{"hidden_size": 320, "n_experts": 96, "router_score": "sigmoid", "init_std_router": 0.0231, "num_key_value_heads": 5, "norm": "rmsnorm", "positions": "rope", "rope_theta": 10000.0, "attn_scale": 0.125, "init_std_o": 0.00797, "init_std_down": 0.00494, "beta1": 0.95, "beta2": 0.99, "warmup_steps": 200}
Below are experts of layer 9 (counted from 0) of a mixture-of-experts language model. Rows are named gate (a neuron's input weights, with its number), up (a neuron's input weights, with its number), down (a neuron's output weights, with its number) and show model dimensions 0-159. Each number is 50 + 10 x the weight over its row's rms, rounded and kept within 0 to 99.
Before each expert's rows: a language model's description of what the expert responds to. This comes from a sample of Wikipedia text that the model never trained on.

# expert 40
It responds to: Modal verbs, not, to and and before a verb, plus adverbs like also, still, such as can, would, cannot, must.
gate0:48 55 70 62 43 52 46 50 37 62 48 71 40 58 62 54 45 65 32 64 41 45 59 51 51 52 64 55 44 66 49 30 43 46 58 58 70 38 77 35 45 45 49 49 55 68 47 57 71 51 56 65 50 68 40 49 55 51 53 59 53 53 60 63 41 43 55 35 46 56 45 70 53 55 58 44 39 48 41 53 42 50 36 52 52 53 43 49 59 62 49 52 61 65 48 34 53 39 44 51 68 56 35 53 51 51 50 39 61 56 45 58 54 47 63 40 39 42 54 34 69 56 34 49 51 43 54 38 50 49 50 50 47 45 54 53 62 44 47 52 48 69 45 52 40 48 34 67 44 31 46 55 61 54 51 62 56 43 47 56
up0:37 44 47 35 51 33 53 60 49 43 32 47 49 38 58 51 59 31 37 34 42 55 51 57 40 53 44 46 49 63 70 54 42 46 55 77 46 45 45 23 44 62 54 43 38 45 43 38 36 56 37 46 44 62 60 46 47 50 38 42 45 65 43 53 60 53 45 45 43 61 60 66 54 65 49 58 62 33 64 66 44 49 59 33 54 31 57 57 32 62 49 49 50 81 55 49 40 48 47 60 58 51 43 57 45 48 37 45 51 56 44 41 46 53 51 52 67 59 54 51 35 51 32 44 50 51 49 52 86 41 49 46 50 56 55 61 49 54 44 46 43 49 52 78 41 53 42 49 48 48 49 70 40 34 30 46 64 51 68 55
down0:49 37 24 49 44 51 42 53 57 60 82 40 65 42 51 50 39 48 40 45 53 47 57 74 38 58 57 45 70 39 52 56 56 48 48 55 46 64 54 50 50 42 38 62 36 43 43 48 46 55 55 48 55 29 51 54 46 36 43 47 34 54 55 52 66 56 46 44 58 68 72 67 43 50 49 61 57 54 61 56 60 50 64 46 55 44 63 56 54 62 64 47 59 63 57 57 31 62 40 41 50 52 54 49 42 67 36 60 45 35 33 71 44 52 39 21 67 59 66 44 50 45 43 46 37 63 23 52 71 49 53 64 56 44 49 46 51 42 54 52 41 39 38 58 50 56 53 52 48 63 42 35 59 40 46 45 54 27 54 75

# expert 46
It responds to: Capitalized words and pieces inside names of institutions, places and titles, such as Royal, National, Historic, Ken in Kensington.
gate0:54 53 54 59 55 52 52 44 52 55 41 46 67 58 52 60 38 62 66 37 46 57 52 44 64 66 62 43 68 50 60 49 42 54 55 42 50 40 51 54 78 53 55 51 63 43 39 68 43 51 51 49 47 58 71 54 61 52 41 66 68 53 61 53 63 59 41 34 34 45 53 52 43 51 57 50 44 52 49 48 57 32 43 60 48 61 42 48 85 41 52 24 43 55 17 57 52 48 51 57 66 33 54 62 55 57 52 45 51 45 49 47 50 48 49 69 66 38 55 51 54 33 53 56 34 57 72 64 55 46 42 50 27 31 42 57 74 51 47 55 55 53 64 47 65 67 58 59 39 51 27 61 49 48 48 50 60 49 51 50
up0:42 41 52 53 50 55 58 48 64 62 57 64 45 55 51 49 58 42 55 57 36 34 55 38 42 48 59 59 53 63 56 45 53 61 59 62 75 37 51 42 52 32 57 45 53 51 61 65 54 36 41 48 58 42 44 59 55 46 39 43 59 61 54 58 51 59 49 60 38 32 26 61 45 43 50 42 53 45 52 51 66 38 35 56 21 40 47 52 37 45 42 30 53 45 36 61 57 66 38 34 41 37 51 37 66 41 61 49 61 50 56 37 39 48 46 62 63 40 52 46 38 43 53 55 46 38 46 47 45 50 31 56 63 59 57 40 69 29 58 68 46 68 63 46 56 50 36 48 65 51 33 50 65 53 59 60 59 53 55 62
down0:52 47 52 49 63 34 62 54 53 51 70 63 64 62 54 37 60 69 37 64 54 31 47 30 29 28 41 45 57 36 66 51 53 63 29 28 34 67 58 61 61 52 42 40 60 45 36 62 34 44 56 63 37 43 60 60 42 53 45 54 38 45 45 64 51 55 65 46 53 32 50 40 32 56 42 42 52 55 59 40 53 45 44 41 56 62 50 42 44 61 26 48 56 63 51 52 39 49 54 51 64 62 61 52 64 61 65 51 53 54 43 79 47 51 63 44 51 54 32 55 60 40 39 51 42 53 58 38 54 41 48 52 50 53 46 45 64 46 57 40 59 64 64 38 47 55 47 52 58 63 38 48 36 68 41 57 55 52 40 33

# expert 57
It responds to: Words inside titles of songs, films and albums, often in quotes, such as You, Love, Night, On, My.
gate0:71 70 58 55 54 49 40 49 54 57 52 70 55 56 67 43 32 59 45 51 36 57 59 55 65 55 44 73 51 61 49 43 57 61 45 53 53 38 38 55 41 49 43 56 56 49 64 55 45 62 61 50 57 33 56 55 47 31 55 60 51 41 42 53 31 55 44 37 55 61 53 43 46 48 31 46 53 55 40 51 53 43 48 49 54 55 42 48 60 56 51 51 29 56 53 58 51 55 36 30 61 56 41 54 52 55 54 36 40 48 81 57 52 64 44 56 61 55 53 47 37 47 51 37 46 54 52 41 46 43 47 49 31 56 55 46 40 59 51 67 57 44 47 47 48 52 47 66 59 43 68 36 51 45 39 41 42 61 43 43
up0:42 58 58 65 53 53 31 42 48 64 49 51 49 67 50 30 54 60 58 18 51 38 55 58 60 56 49 46 46 38 57 55 32 47 50 42 46 41 47 46 48 43 41 44 44 52 47 38 30 55 38 47 64 48 54 57 43 49 54 61 60 50 42 50 58 49 66 46 39 54 53 41 50 55 55 50 62 63 40 55 62 35 54 37 60 44 55 58 43 54 48 42 53 45 63 38 47 44 64 43 32 77 50 57 62 46 62 60 37 46 32 34 57 55 56 60 52 56 55 44 44 67 61 63 56 52 41 29 45 45 49 35 65 50 60 35 55 53 53 67 47 83 67 44 58 50 55 57 50 61 52 57 32 59 58 51 55 36 45 58
down0:44 53 36 57 42 53 44 40 42 59 38 36 37 49 51 61 45 47 49 33 57 46 48 52 41 68 46 58 46 31 46 75 49 40 63 28 28 55 62 50 79 49 50 53 50 58 25 47 53 40 39 49 46 37 48 56 68 55 42 49 52 41 36 69 48 33 43 60 50 35 54 46 51 51 39 51 44 60 48 39 47 53 46 52 51 62 47 48 45 53 39 27 53 60 59 41 34 48 68 46 49 63 55 55 50 39 47 40 70 56 50 51 59 53 62 56 45 69 52 39 47 59 48 54 55 52 40 46 55 52 53 55 43 56 54 49 45 74 53 41 25 49 46 38 38 58 56 46 47 68 53 42 35 42 57 71 54 53 46 44

# expert 10
It responds to: Middle pieces of longer words and surnames, split inside the word, such as ig in Navigator, ordinat in coordinate, er in Confer.
gate0:40 67 33 41 53 60 58 46 43 60 61 56 34 45 50 47 49 32 69 47 85 52 53 45 73 42 54 48 39 64 41 30 62 67 61 50 52 65 47 50 52 43 64 59 60 60 45 39 55 45 62 56 62 54 54 51 57 46 53 39 33 50 56 19 49 28 52 33 55 50 40 40 41 57 66 28 47 54 43 28 32 34 50 44 48 41 48 46 54 50 35 63 34 36 59 49 57 55 41 47 48 49 48 41 51 46 52 45 56 50 43 37 44 52 48 46 30 35 59 32 40 39 52 56 58 58 62 39 50 44 61 48 51 60 48 43 54 55 45 65 58 44 52 48 78 54 49 46 47 58 70 47 49 63 63 69 42 37 56 58
up0:53 48 45 48 63 44 33 46 38 51 52 26 39 52 63 58 48 37 59 62 61 70 42 58 62 53 45 38 46 50 59 61 54 59 68 40 36 45 66 26 65 49 32 68 48 31 46 58 40 49 47 44 50 49 48 48 38 40 48 39 49 61 54 35 49 36 51 66 36 53 45 51 68 48 48 45 47 45 53 49 47 37 66 42 52 40 65 44 37 43 61 28 51 55 39 49 39 43 53 49 45 44 54 39 36 48 45 41 51 71 60 59 52 59 45 56 26 52 28 54 50 55 66 23 58 56 60 57 48 42 46 53 43 54 66 45 45 72 40 32 63 70 45 54 43 56 60 58 57 40 55 40 51 57 55 62 44 49 35 50
down0:59 52 61 56 44 47 49 47 48 35 38 67 60 46 56 67 67 30 54 54 53 37 58 74 57 67 70 60 44 44 55 63 51 62 40 51 49 50 47 43 32 53 58 42 38 49 55 42 37 50 41 51 51 42 68 45 41 69 71 49 52 47 35 59 45 45 36 42 42 43 69 46 49 38 63 71 29 43 36 55 35 53 49 43 39 56 30 50 63 52 54 43 57 65 43 68 55 44 36 47 52 70 68 48 54 65 53 50 64 63 37 64 76 36 49 56 48 50 52 35 56 50 46 47 39 43 50 62 48 52 62 55 60 56 48 59 38 55 68 60 49 30 62 61 46 54 45 46 39 58 60 48 61 41 46 47 45 50 47 50

# expert 36
It responds to: Pronouns like I, we, you, they, the contraction pieces after I or That, and mid-word pieces of foreign names.
gate0:57 56 51 23 43 63 48 56 48 55 66 37 63 72 54 67 51 78 55 47 44 55 49 41 68 54 58 53 46 46 55 44 40 50 52 57 51 34 57 56 78 40 51 38 55 58 65 47 43 53 49 49 64 53 56 48 47 54 48 48 57 46 50 46 46 30 40 71 70 53 54 59 37 70 44 52 53 51 43 49 43 46 37 70 57 48 42 51 49 59 36 44 51 61 53 47 57 52 47 71 40 51 38 57 44 62 56 63 69 45 53 30 46 37 44 60 49 42 42 56 67 53 35 41 58 57 52 43 70 47 48 54 48 59 46 38 48 34 30 46 41 53 61 35 54 67 61 43 48 61 69 54 59 24 41 56 54 44 44 57
up0:64 53 47 28 43 54 36 50 31 44 65 55 43 66 71 41 62 50 45 46 41 57 55 42 51 56 45 34 42 24 48 34 73 38 56 44 44 45 66 73 37 53 46 46 55 55 48 49 58 58 40 42 58 41 38 36 51 64 62 47 47 38 55 38 35 63 54 39 41 55 51 39 55 61 48 36 40 48 34 44 69 60 52 51 40 54 45 32 56 58 46 56 52 42 38 57 41 56 38 43 57 55 43 56 46 45 37 52 44 46 48 49 66 53 49 42 56 55 59 29 52 38 52 57 48 57 60 48 57 65 51 60 51 48 49 64 42 50 47 58 70 43 42 41 62 47 30 64 36 37 54 47 43 32 41 41 60 46 40 67
down0:48 51 22 56 45 61 53 51 57 43 50 44 44 51 55 50 53 40 44 56 52 42 54 44 52 33 68 63 63 35 44 50 55 49 32 51 55 51 41 55 46 54 52 66 32 58 43 72 54 55 41 22 41 60 57 41 39 51 41 49 47 33 50 56 65 52 50 62 54 40 49 55 53 53 38 42 59 51 61 43 73 52 48 65 63 48 42 38 38 61 52 61 54 52 44 31 35 47 53 62 65 63 54 41 54 42 43 41 58 39 43 43 55 53 43 40 70 39 37 36 33 46 56 57 53 48 36 53 57 42 42 49 53 40 52 62 49 60 56 61 46 52 54 28 38 36 43 53 48 49 43 59 54 45 37 45 50 23 63 68